config.yaml
n_layer: 13
d_model: 256
n_experts: 128
experts_per_token: 8
d_expert: 32
d_shared_expert: 64
activation: "geglu"
moe_layers: [0, 1, 2, 3, 4, 5, 6, 7, 8, 9, 10, 11, 12]
router_score: "sigmoid"
normalize_top_k: false
routed_scale: 0.707
balance_loss: 0.00397
balance_bias: false
shared_expert_gate: true
init_std_router: 0.007
lr_router: 0.000236
n_head: 8
n_kv_head: 8
head_dim: 32
vocab_size: 8192
norm: "rmsnorm"
norm_place: "pre"
norm_eps: 1e-05
positions: "rope"
rope_base: 6780.0
rope_fraction: 1.0
qk_norm: false
attn_scale: 0.177
tie_embeddings: true
parallel_block: false
init: "trunc"
init_std_qkv: 0.0274
init_std_o: 0.0
init_std_up: 0.0274
init_std_down: 0.0
optimizer: "adam_variant"
lr: 0.000507
beta1: 0.9
weight_decay: 0.16
lr_head: 0.00564
grad_clip: 1.0
warmup_steps: 268
schedule: "wsd"
decay_fraction: 0.471
decay_shape: "linear"
final_lr_fraction: 0.05
batch_tokens: [16384, 32768, 65536, 131072]
seq_len: 512
doc_mask: true
train_tokens: 315500000
steps: 5323
dataset: "wikipedia_en"
Below are experts of layer 6 (counted from 0) of a mixture-of-experts language model. Rows are named router (the router's row for the expert) and show model dimensions 128-255. Each number is 500 + 25 x the weight over its row's rms, rounded and kept within 0 to 999. Numbers have three digits each.
After each expert's rows: "gets" lists some tokens that make up at least twice as much of what it gets as of all text. This comes from a sample of Wikipedia text that the model never trained on. Tokens count by the router's weight.

# expert 35
router:499543478518498508510510494542512482499475516474513476511460526477487517465520489461525530508475520481494472484501516460473516487540456484565521495473502504504498486491515542534487492553475466476488513484506449512500479509472517523452498491422480479534523495544503488461512514503461474482503529477530520509490491507489497485532556464524483490522459543433474501495497469492538517477514
gets: " was", " also", " first", "s", " were", " is"

# expert 2
router:492504489467508511472509502532457491490511509514469477506506491530542503520508507493504515489527487481504482500504497491489559478574484508508496490477492460509494512498566510502552548538475451504488511463498487545495539508470514478506510520488487512507496493517475460487479511521503519509517507498514453498523520534576496497501533487538490478507467507488475514543499510508520477512517
gets: "\n", ".", " St", " John", " King", " at"

# expert 107
router:486542485487497472487508509536462487470524518515456462528530493523496502489535514478522472481518493514490477502475524483473501502509472479517513504510522476512505524518547496503506548471429444517488510523519449494490485542488502510453488499475500518506514509493500498501481482507496526504453471517546497559499561482505518454512513489494493461498511495461481535472491497493552509528488
gets: "1", "us", "8", "en", "ine", "ens"

# expert 12
router:496494513476483517481501508531492520459493544473451473556520484459484466522547515446447501508486483474523513532497463496445492530493498509520529522502502496520495496492494493518473532492485464488482471525489457509537524505479498494517452481485491528509531523494471460482531519506469485490531507478520483537479503494529490491531506471493482502481545525465462524487531474458541507520535
gets: " |", "ed", "6", "ing", "en", " +"

# expert 63
router:526535488488479523511458530522500496515506519463497487507466471481461525498522536463510519479497497495509496528508528497437519565539513524533525507504497492478511494489527510519486489502486493471521500519472476518510531509470494498469495480502474513532516501524489443502483552537480516500473515463532479483469527497501522494528509481512497487520416504461489473512507446495530504486485
gets: " ", ",", " a", " was", "T", "ing"

# expert 124
router:529506494509478522440492499526486518501504539469532486536504512495476505554514521468508492535530451474495505484510521520479523508521492526530500486477452529527489518450540541493496482481466500470496505521483477482488530510486488484484501437463493513528493472498492500496461490573513565502505547490517503472500475463520485534490506452509419479501485500469496488506483505537544521508476
gets: "-", "\n", ":", " by", ")", " /"

# expert 62
router:503559465517497475509500494494542458523494519485450512488529511491460491494549511480479513508509501475540503489500508490463526487500524563518515536441492484525510535514499537520507546503480491505526503519507489526499496519507468495477516487447460455493523474464502533522501495534512512500506487495512472538527499527502525446494506457517503453471493515512465475483488502422506464515529
gets: ".", " on", "er", " of", " at", "an"

# expert 93
router:478540455503502450519474496540507463507514537545469481515511457500519489503544547484509522496504484493487509465475516478438471495523475490504460513444515488535523492531527476541484489496479469443479500486501475511528463527490491465487474474482465499495541494521474449475554502522528474494517516520520515504502478484491482512491480478513428509475497505460493509469497499508483471455520
gets: " ", "–", "°", "),", ")", "ou"

# expert 76
router:500465484478476541477517465504470495549492527478489486496528496454500541493514526442503525466495482519472522473487515499436545506479435505491523515477477509556521513516491522547484520495469470444464491495467474524518515480481489501465452518471449524559511483527513500465511582531472465477478477512483502529481523523524491477523542477481506475503535505479481491510493511508501491488507
gets: " of", "ing", "3", " for", "ed", " to"

# expert 55
router:512521506481509529468520479550489488513498547462496506525495484508461497503519525458504506491520472490477518475485524490483538499508510550533557495488509477505521488522515499526555520472462501487475498490496486497487512498518485525476522482485474462524523523492509485533492458509495510461482474505533471509524523490480541484524467474545475459476512491480485516512475472463538483539504
gets: " ", "1", "2", "it", "r", "g"

# expert 125
router:524569495517501542457475491528509500518524538485513504562492526476455498540496471450510498452533503481482481488512445452481532507546522512515533528465478519506525522461522505510516489496478482519510502493479491516503525496495497542456460467488477522477500484510520486509527504500488540509515527505545516545477503456501513468511538461480460503520447538465475522446486466467493491509520
gets: " ", "|", "%", " age", " were", " sp"

# expert 43
router:496473471496455506480506501508482499468536532479533521525516530476529475515520519475483496527543466523492521476506491476458479552545490530530509514478495465481517475485539518549491475510494512468500453514473477509505464517501496525521495480480506508490543504472493441461501529525487517523544483479509495528499477479514514510520511488516493511500455548512510465481443507526536499458496
gets: "-", "3", "th", "h", ")", "d"

# expert 23
router:497490478509486534480467491503497452511496510510490493518499524524528512501502500468523488471513433470493475536509476521481531493535456492506500528440530479518479551514556484504477524518470454513509482527495466523496486514475516522452474448486459454513523512492515516484511530532498538480525526456508497489476518493480529502520486455510476482494486473496488487477497485514478500471523
gets: " |", ",", "us", " L", "–", "o"

# expert 5
router:503505476533455491474470474524508482471549530477520497521488522475509510494538525475531525512550505460491531512478492464488488521510519541556514526489521485513517457467500520558507506516468503478483445475510493524529481476441546511466497497482498482516511522463502469488500505522426541489543486472511476481509516484511510488520547482532466492514523500497479548484490485506529517449516
gets: " the", " K", " (", "k", "ak", " The"

# expert 36
router:490461524485494477481496475522482518507560520488492485519543507520520518522528494459515504484517468470512453477509502480490501533505472508531505519501511495532496514546509516531499530516480463476528494512498458518489497514461550531483496499465524507481536522473517468471520538506468471477513530488501449507457488506500518475492511467525497500492495491480489489465504524483530455515523
gets: "es", "s", "2", "ers", "ors", "ings"

# expert 16
router:510531483530487520451466495497520512543456517495507474458508523471513507475529514469515544507546468482470500510434497501457559485508512515508484530451469518471536495514521499513506481528485487517453508472491465519518516508501526484458455507453501514511535509523525488454519550509504532532512495499516496527541557476507498469540500477522488505472539508483487520509486520478492477430484
gets: " in", ".", " of", "\n", " for", " at"

# expert 25
router:524494420547502547480526534530524504471521526490522450492498493480494513487513531476530490452548491479520507499488523525494519518501510518490530524488526535493477510502495509512485510533453485494493488523527485536517481485514513527485504457468455517556528518497496523497522502537483506513546508453529504489512542532501484488528522484497452475509481558463469476498498483480499488471500
gets: " and", "/", "–", " /", " or", " –"

# expert 58
router:492503483503466515454489498508501495475523528480526505494491455494503539498504515482479539494497440453486505463511489487464540509514466514547540503484517544528487531452552480531532492487433480464476535466499492527496555482494527542486487481452482545517535495502490455522517499508497506489506504492521541481484491446524486518530521448483468463465511502480441477533479491550546546498514
gets: " the", "\n", "4", "9", "3", ":"

# expert 95
router:538527445484478511487478482522456466534561516498517500539489509496488504500537502462482467468530485502478475501455456474464547465504521538497521471465496466463499490510523501495532485499448485475507523444499491544485497514518470514510490487509463491499491475509519486497532506519506538518548484485499454483501511516511506471523514448503491551522507509463484472518478491469516495471495
gets: " the", " of", " |", "th", " United", " New"

# expert 40
router:509489458468469515506517502509533496493511546524523479504486483508470510469523511473507494479505498459452518517510558493486523491511491535568508507504478522521499474528475491475518485512478508482496505461517457520491508502495489460500537496483496490485534510524535453477464551509524485511526490501517470491516453495507433512520494453517458511485462518503480512502532485488499490463510
gets: "p", "0", "P", " P", "st", "2"

# expert 15
router:516501486487478457520470509493489493482502543490461505509509519524513478506535504472501519478478503490483516517512484468433496556531478497524498526455457509533509507514511503535527526485509430526483498539499483501503509501472530468491430455520477523509551525534438450482530524477534490470501482487518521510477491513513510500511485490504466508508459532494507467462519514500524522520532
gets: "2", "9", " \"", ")", "es", " more"

# expert 96
router:519488512500498515507487455516492454460501529468514454485499491506466474508538517481478520501488484499431527506494542496436511529533511549548558494529466475523527529508513466507528544482445478525491521508496471456535527492516461484505505485468460497501525504519512481492504490495463527467501459461536488506510511486513513510546504482525517428522496499490475468538469493472572526528511
gets: "\n", " |", "1", "i", "a", "y"

# expert 118
router:526488514514460517493455499526476496481544524500451482511516523515507475532502509484542533509519454503508477486517479523486535495520511496491502493474472504535457493491491497574468523454472514506514508471465463486483545509496502505529483509504460512474512479520529497467477499518465496479516505489522497499521446505521510491506462431496464492503442520491478486530524480490532491479512
gets: ",", "|", " The", ".", " \"", " $"

# expert 122
router:498521483512492519462479489512530482513497520468501499518511514503486531544482497472479525524545451487505506480493514526465519530537489504509529514474487528494503488476507510516485467433475482485486487496477460532516555481493481483487438461491489500515527497518515470467497478545509566510497554482522528488520469451490516495507476467474461500500471510483447513488472485517568548469498
gets: " |", ":", "-", "|", ";", " on"

# expert 101
router:493494520436483520465545473517504439499495510482521499507482497504500527469544486478494512476548490500472493513470548523457506528467480491525470501488480485496509515454501553530501483482472491532511456502461492518537469490494517514481480498523490515497551484494473522481482539510532483504509475495544540504526493496479486512541520470480468486504473508498488540503487484483519485495519
gets: " in", "-", " on", " film", "|", " as"

# expert 65
router:508471479499497511495489517511500482481508527507494509504538437494497515519528536479486503478504500500467517512483536478481494510507495546510508512470499496515479485477497491518536524477487467499454519519542462472497460486492521490467486513479474497526531545513494478425538491514477453503484474500504501558510503490523480495524535493506459491480500492471470514544469510492486510495503
gets: "0", " |", "5", ",", " a", "4"

# expert 79
router:474539461477500472502520503503472489483498531498483497535471533499535502471521527480519526509514506528514458437503512468462481537518491561524490508480502481509507537499478490561498533501456496495507498491510462543502504511496530535474455514498463516543540466473536513459504512504502519502506509472523483517508490487529511485483510470482450467462466488486440488521464511467495484474506
gets: ":", " |", ";", "t", " B", "l"

# expert 74
router:505488464494503463506505498518455476506516533476472478529494515509466491519538513496531557500501470472458497475495513476479521467546447506536522477498536489520538517490504511541497525534485505466475529482464489485537486505480551511489491473513445523490525479529470490515504512533528472479484501506482531507494531510501489452511519509509514463503438517482471510505482520500546521509497
gets: "\n", " ", "am", "at", "|", "om"

# expert 51
router:499533482503483505505475470517488496430457521520516501506462471487480531490541517493496503492475465486434469492473481469435474512534502502525534522471483485527501525460555486519494491511449456510470527501471459514510514496466487486470491505524503455512558481530496494482508490525480483487509507519528514516474494486485488531510500468519495470493541517471450528483493497479537535490527
gets: "\n", "5", "6", "–", "ation", "en"

# expert 26
router:494524482485504522476518466514540515516512520481505443502505507504503528501507537476493513506536460480483517470511512492483508538518524551525491474511497513502473464507498488498493513486455484505505501489500466499513488471501485471517489491452470514524540485511493467443514510502483508481528468456532512525493501474508464468514482463469467441518459561501476457553465508511541527481498
gets: "-", " |", "|", "2", "The", " a"

# expert 102
router:489493503505457517498498490533498516520516460507466476520513517471496508480525480503538476482538510495468499528504529459479488530485445525473528547469501512525491514486526492530531500504492492452496498449525480519452481507480491524480509492474488505516571510472515507508478513515479480438531530470503488487485471501528490485499469486506454478499497530486488502475490464487515540498488
gets: " the", " a", " The", "The", " his", " A"

# expert 83
router:474548442508501462471500491503487477521487529469503460512481484520521538479516505475574507478492447490505502528494486531482528520516501520484517492480468482517492577486524477537509504486438484489489539496496468511525508507469501523474475498453492524489510464488526522472506511562543513512553481514522497502479512507491485514507499501524447463493491505466455545518526490514478526528508
gets: "a", "o", "i", "ia", " a", "e"

# expert 104
router:482510486526459480518505503502482529520511535508476485522478494492531545494535447474499512488487453523507502530516467503464521505499455511475514522495452492471517533492517522507541465507481487540485519493505467523523545502452498458493496488451526510497544482511529499462504521537448518493548500520538492462534511516513501484485493483555507502506498501496499487486512493495546499487502
gets: ",", "a", "y", " was", "o", "i"

# expert 32
router:478501494515520513502505475526518499466538507514474461503489527507499526533563504489481492497503490495489473522497478463442462515514477478524519498477478486511487503532549543507514534503498494478480515534485472524503501484486488487473496468471452496510535522506479447444495488517488460498497495467522503529469494480547495511543494480507464513490502565505537476460470519434568517512514
gets: "5", "4", "y", "6", "7", "ry"

# expert 81
router:499539485455456479506476500496483473520490547517499483524535551539507514481554529487439502523459462477516488497506489491410496500523502523517519524469476499511509499490540499517500518473465453510465485484521461505511505512481477522485462491482460535526533489492499448485529489516493460469519484501512525519524540470564497470497545476493443502434528491483521527502514486488498510521523
gets: " ", " he", " which", "ul", "j", "ak"

# expert 9
router:486508500508530521439529491545542477517519525494482453496491513474506498533528522475487487486520520484453505513474502529434506498545492516486513499491493490515493482502493505516489531499495484490520521482478466484504506508447517529498478493526469487498550523455505440483480537500496532504500512497498460506585499524510494473503545469536517452529498534503451476513484511516481511518529
gets: " to", " K", " is", " Ch", " Sh", " he"

# expert 47
router:473485516521504459509468512552505425513490506473464506513498518495494518503539521479520511479481514472472470491471508518448500481556498513524474485492472521490490513488528514525513502516464495509471542490538472471480473471472516471509520487458496505509567477468520519458513486546469498490562493487508486530527464453485483534511490493497485462513459479513448488477493488433542520497512
gets: "s", " his", "5", "7", " two", "6"

# expert 28
router:497519513500528491471503491508492494488521523509520521507513522494504527502524529486506499509490520508463497514456471464403470482518508510535486488461467477472485514522523501519519484485451477497498491492469499513540490487511479523462497468453500520527543530517489431495497478481509487503511496494544526511528531500529510470538505466522433508491480553490505500517455488505515520482521
gets: ".", "==", " for", " M", "===", " F"

# expert 54
router:487517491496499501487460493514538512474531518488502506485507495486526487485545491457471518510531486493472518496490515532476515468536476526560493516504517478494504519523508524530486534467482487521515505487520490495513511477474501512465479491471486476548521506466486470501488491538459506514543484497514500532530519458507487463524480468515474440479528524466434486510502495476493509517500
gets: "\n", ".", ",", " that", " but", " to"

# expert 111
router:503544508551491530477472478489543474527468516446513526483529460449523564468529535447521494486549465497465482467516504498486541532499478502520482488446514486477482501526514490490516502516497488483500501468511455530471492526466491525465496477488478494500530507473516527496505510539507507459503517474494504522495489497538502494517501488480455494488464536457474490513478462481500484465498
gets: " the", "|", " /", "==", "===", " f"

# expert 64
router:509521507494513502484489482494492474480480537525475443498528497507518525510575474485518508468515514492465521514465519484421477521511493504522505503540479511523480513534536427488503538503491453515519511516473439512505474523475480461464476488484526523491507526516482459483502502495477494491496469481508499518495511504544527499481525504502432486492488557456519486487476502496520532492505
gets: "8", "1", "7", "9", "ain", "ack"

# expert 86
router:491497480523449486513466510498495472474502544455479480489488504502514483515554504486529512493498449448492497526512509457457505526496491536493485499441496527511505528499498511551500525517471495493467528493506494468516507512492512477494477482486485453502540508500510498504495500484478487500490527470505478537453497462499477524508496501523511450508453522497426507508517496466511528459505
gets: ".", "\n", ").", ".\"", "\".", "e"

# expert 27
router:503491461526453465514465485501461488465502543468484489493482484498501523534532513488511499496478459460498500515518485505482502529509472516466514515496461484507510556468494505544461512528463483523489536483519464499515508488471483468521466485516495518501551485500535538463533580504460487515502527480518461497470471499505473518513516468520517458460469522521446550537495475488508486486557
gets: "o", "|", "i", "ed", "ing", "c"

# expert 117
router:489470483488467499499473497523506505544475536480493473501485543512506515530510508479530503511512487471495510517454502497508502485534500539495504517498495490467529530525484511490489512513469494479493486445495469533497480509490515528462444481466512489532537541473474494498500483536497515489487491483564498482505510471489502498533510453522501468514477503505450510498505528498529480482492
gets: "0", " in", "N", "n", "on", " N"

# expert 88
router:525542496520509529459467517530475511518543525472516512541501483499486541505520544473493505481509499488496509497504472446493556501523513494508495490463458475503491486467531473498521478520466452495506539486486460472511498479495494551491467467439482509488522462494512499525484493510461498477524507483523474543469522524485519492519503464466459479485478570479480520493508471485491511493490
gets: " |", "\n", "|", "4", " Party", "%"

# expert 13
router:491516477470473491534479482517469486517488519439482464501481532466485514519525510457486499505500520492495505521492523473457518532541479519549521495470452499518505481485530529534541516514498471465491504498496457517487513502468507503475459454501458503488529534504512472453513535540512503500500498484524490535490495506525505497536496472506465478525473520480495478508459461491519475488523
gets: "\n", ")", "1", "I", " was", " is"

# expert 123
router:467469471491459501492507461531501504536498540487474491499519490499474483495545456472509487458565493473449494515497481461479529513521475517530502484492521492468516510540521508503539512499483471469476489468496480466492502485513504520492466468483461473493535511515482429469489524494525519489484483493509468490520497494490502519519472487497460461525455558450494480525532506474531490514494
gets: "1", "S", "B", "C", "2", "M"

# expert 49
router:490464514491489520487532494502499500518518546478519488480517502487509490480564466443509548490543507496417508495501519478477517535497491548528491511525536510518530526508542484519494513505478485499461531500486518479500515463491505501480483501529517492503508488497501452514501548534476493481513458525534489502512496515498494508488518528498487483490498551492476509535486487472530555465498
gets: " ", "ist", "ut", "6", "7", "ust"

# expert 105
router:490523469506458503535494513530466506503478516465532475540508525458510508483536544463506535468484494480484514481482524455459531540510468521557530532487493473531499511477560505525508508518488475458500487458467461497480521543448522517478492478485464523525527495508493461463518553538487490520509491499496471491492511524512501498516539462467460456498484539475484499519479478483546489480538
gets: "2", " the", "1", "3", "4", " also"

# expert 8
router:497505523484492531471466473495500491525483520480503478516502518502512513470532507457486484494558475470493501484460531527500554529490526535497524539499518505494522474512510485502510475504473485535501491465503471514535491555497497498478477489508461521518526475487495497447527524508488560521515506513551486502546536470516497523550528500496493491469482531489468470509455499486514481457516
gets: "|", " of", " as", " by", " his", " he"

# expert 116
router:507507463481513498474466476549464482509503522519503459525504512521490488491503551473528470475508505496527462527502482486497549528525490533523481473462446499494476525497525510500524487520459482474531491474499492532472521502468505543501462508475471525527512486489480475474472468516521488521506515492539483508488485541494511496538471468478485480500447530511473489542513493530487507522518
gets: "-", " a", " de", " d", " in", "\""

# expert 91
router:519515477478522478494491482491492461519482535444496510471514507505482468524527467447464533498488473518464526489522479505490539492508513542509564509537456491515533507496501465512514523467456469503495498519519475508519554472466458491488474478489475482531502512512545500506516517536462519494519492464510499534517504469496533495532498476502500471476502518492457465531499456487507492505546
gets: " ", "ed", "ing", "as", "un", "ion"

# expert 17
router:531495486495471519523498473524497511456517553520484523497529492484482479487527478474504485512529466499418522531511502509455468484488487516556505465496476485487509476515522535493528516532473497486498506475511457493511493471507506477475510447478505462494527505539483464469502506491478518488471504512504470491527524520525481522483468485519518454497477553497513443517446473442545542451513
gets: "0", ";", "r", "m", "h", "p"

# expert 31
router:523536474468480498458464502547470505489505515476460509469491532456515487469529513484493466507525481476521499526462499497492513519490477498535485528470455495495478525468526474511499495520505484502488486469510456518558473530505499528492465495492511496524546519535530478505519498546504543521538494466540469506510501499564492455502524492526468500517490544472487502477474502448502496468529
gets: " of", " to", " in", " |", " at", " from"

# expert 6
router:497483465458490508494500483516472481510557547514497503517481491509475527516512460473476512431516456497471504527492516526486507535504481527511526512505509464470518492513514493514534505497457499515518513454507486478514507526504468472480493511455498456528554475530534517507540497546501515514529506529518489469524534480510490490511468462474513471488498523512484510475478477484531470505529
gets: ",", "in", " of", "ar", "h", "it"

# expert 1
router:503550493495510502502484503491492494522506514479495511518471489473494514472548513466510483474507451508503484467523496506495539521513489507497497495438466494489511527470511483533491559525515477481495513543462425500486498505447512517449521479508497496458524501493500508500527533567518495494532523491522507524472492509536490476543479484510485475495445556474479517508477490485518494497513
gets: ".", "|", "–", ")", ";", " first"

# expert 70
router:505541463515482516494500487512484506522521520481493492512493491476464541496503476462555539490506480486509495472530477478467545548536524509499551498515491497514488472468544517523575494511496485510500517526525483507468523516480533498485476478450464490456487504512512503529506502490520545497464499492541489531476536494478491501554526489477464468514426499470480487490484478491525507503501
gets: "\n", ".", "%", ":", " one", "′"

# expert 53
router:515504483505543511441476508539475502488493549524457477514517497487547489493509486461525496480535509503483470484497557462485500496507446531496542509509495502526508553502533515511499502479439478517508517514540490531486472544467472534508503439496463478512531463524519500517504521512507527502524504507506509499540492455500513501545509455523495458467514522505443484500474501479521472467487
gets: "9", "8", "==", "7", "3", "==="

# expert 113
router:549475525475473532500495500552466503471449548467500499483509491470491474489490487467464510487494489476464506495466496506421479496499524514557535487504435487506477507488527493487485520481462456523459507481466475522524539526485486491516466485499490511492510518533496466448516521477496507490512516498515462514521523490532477532545496479519487490486483515463490493537473481442537513552545
gets: " ", "3", "h", "r", "or", "av"

# expert 103
router:503506520499513500507515493495517512495487556494523482499489490474489514499554499472473499478499516508423517499495496467463485512517477508536542490490468507501510507549509494489527510456487415510495527516482475504546525482483474503496493470485455455533552517513505458507546512494457464479506499491533464529537528493490507514545482482506487482492490530482505455519475476442546543523520
gets: "2", "3", "9", "ent", "ant", "est"

# expert 56
router:484491491498459481501503494509471518496526545475504532507531520456506500499557505466503527540532487542494485513490493443426476500483496504570530502527507475503495481542520518527498483528459474446503456486475450507532484478481505486452507484456507534522527514534483434486501464496482487468469471473506528508498524481519480476519515470511429494515520541466500477487493502497540511477523
gets: "1", "==", "ab", "ac", "av", "ig"

# expert 114
router:468505479502459513469533506536501515510484533495482515526519496491516525465500536460521495485526449509512492467479488496459514510565502526507513504491501510478511484473533493519526456503494464461489492503490489488484496474504499526474443487470463531521516489505484473501485514530463495489538500511479469474491493499509502499552501471519473475460513526473478478518514484516485500482522
gets: " the", " |", "°", ":", "′", "N"

# expert 66
router:555490485514482512437494461530530497492520509496469506523507505487515515533527505484543516505550435513484495482480504517493512476556498521517494483453490532513483521471474508524497517464464479470495520492459453526480524507490519480500482426515501510516506531487516506464476514531475504522541494507501494537543482503506499454488483431508488483518518510477439510509496527505521481470488
gets: " in", "\n", " by", " for", " to", " as"

# expert 106
router:542473489526493503474480484518527530489527554481495473489526473476531526513528516468488509501495476460467547499483480495448511512486505568517534515479501501492491526484541529474529479533454503541503507535495479495488487514456460477491468518465503493514518460503468489460526505511460515515523505490529495539507485503527508486518480492481455498509506478498460525474458467480505541526538
gets: "0", "9", "1", "5", "8", "6"

# expert 94
router:504521501481486482470448468483489473542474526465482485497522476508510498504521528472505494448537491470472485444493455504447533499502487504498527471461500500517518522514504488508549486507430466452517500465501470509486512505519489515484472485501479494517525437528527443494489497504519478508514512519507510500514479530511479487555527436538453495497509549474473503540502507505490460481522
gets: " |", " in", " the", " C", "N", " New"

# expert 34
router:527510490504480514450486470520524484524513518503518485529510519508506524532501526482482485525540445481494474487502493494484532519523481537531483523458480512474488503459535542515486474441481506475494477510461453508504543510476472480500486448472510504524515455494494475497492485555519562508497569471531515477476487460511485527511510462487423480520489505507491487496472482531548521507493
gets: "\n", "-", " |", ":", "|", ";"

# expert 97
router:500529485557480516443492493487483507519472525476497516497509477489484538468542518457520516480549464486467450489485483467489565521518494477502519500481461465487505495459514480538523536561501455466456491511491464510509505523468511510441443468486491520505539515498524529499524539534470505480472488459469488541508553495522500519519492476480498506487497549460494495515455486493518471452500
gets: "\n", " (", " at", " in", "-", " for"

# expert 112
router:502552498516471498462502517526501481473488518496486467499502517494564507450476506468511460450536515498478500477463521497466529507543452512502513485471483502553468486491533474493556532527452483452523505467525465532455553519522455537474488507520460503478518492507520499483504493510539511507494504485482484484492501518538537509512547440510460493500526523495463514457516491489507499509502
gets: " St", " R", " C", " W", "9", " G"

# expert 57
router:541499465525528543428484492557510473504517572488491481489553488465484465497520523427541491474505497495487522517499493483476532481509528520521529496495515518493518509480487520534491497511417484490498503517449495493531528512509491497468462454456454543533543515481520497474488496530509512506533486497516497530521541490518501494523502507526440504536491532475451490506485514472501502489497
gets: " and", " /", "/", " or", " —", "\""

# expert 71
router:519538502470455501481524521506519498574511524445458483494496512500517501495541510466483495489537526454518518512506549513493529548496490565498494508476511509499523536543506495497483530504473509477521474526535478510510491498485500495499473480464423457517502527479510490464520510534508505502532490486470498523524493471491488462517484495495481463518445520494516497511505469500528465480542
gets: "-", ",", "'", "s", " and", " of"

# expert 39
router:496519482499483493534471480532473477489479517473488470529477489460491486493507519465476493492498505464483491506503484465461504509506497515556533540474493493519482489489540540522532501517478487476495497494478450506490506494477498494461483453507459510521545526522521454485538527531489510504526476507515492506461512528519492474518497454494473481500456531460467475475520470485515544486505
gets: " ", "2", "0", "9", "1", " J"

# expert 121
router:506522476506478492506504526505517522498508553447487485507502506491531503510511536462481532485506473452518535520499497512456488509501463497484516498450513501519535522509537525513495516480482496511483484512473477491521533531466490478516473468478458497519524518508478499455527563523520475509521536510480500507470502513507465490514444484465492515507514534478509523516506496498484484515525
gets: " and", "2", "3", "ow", " he", "ip"

# expert 59
router:510503519502495490505511534483511516476547483479482515514479508515490503490531502530514530460541527516483509509522492518470506478549513517539495493463503508537478498484531485533502530493480464457474490445536475523508498474476500492474537479474433470511513484506508502447499500529467478476531478507538515524537505462513510493503501523472470475487502506528454504529462492454502516483536
gets: "\n", " the", ".", "|", " The", "=="

# expert 92
router:475510473490528487468467460518530494506546507522482500512494512502499522458523512492473496497524473512473483484494540495492507527534490566517526503464463512525460505475540503517472511524473508496501470488503482513467478526492476505484436508492443515503546526513520476490492511472491516514561487464467462490490508514490513465546463477485509467505531526530524461506473468475501476461504
gets: " with", " in", " of", " to", " by", " a"

# expert 68
router:516501509527502496517492525519535519495542539506486494475474515477502481546575507456450554478507498498495492534487488514522505558492483521498523516496513521507497511504520546547472505490480466484492497465496500493524506504499499460485470502479505498494538496485486466474555541528526476501522495465494505516486516528491470439522472481464497472485493511484481513483517476466543479487549
gets: " ", "ag", "at", "an", "ang", "z"

# expert 44
router:475486486475475511495482472563480471477528529492479512510513514479500493487565543485482492536483498488492505466479480480481531484536495547525517523496517494517483477534552528521460473482416488439480527481476484534508489503503500539459495498469483511518512516456497464502533500538492521499476457484515478544494518478521501450515528494537509464480523508502484488501485542498549450509519
gets: "1", "o", "ie", " who", "a", "an"

# expert 127
router:527508492514517507493475479530473472525524536489498503470505494504464461477551477438514521487527473492469520492510514491464512541530487529522555523513518488513527498499507489542511513488475436491507522506500438492498486498467499498487478484495499482507517491473509495500513513525488520502473456481527453526499522495502518496488463524500537445511480484479448498511512488510544487522507
gets: "2", "3", "4", "on", "ion", "ent"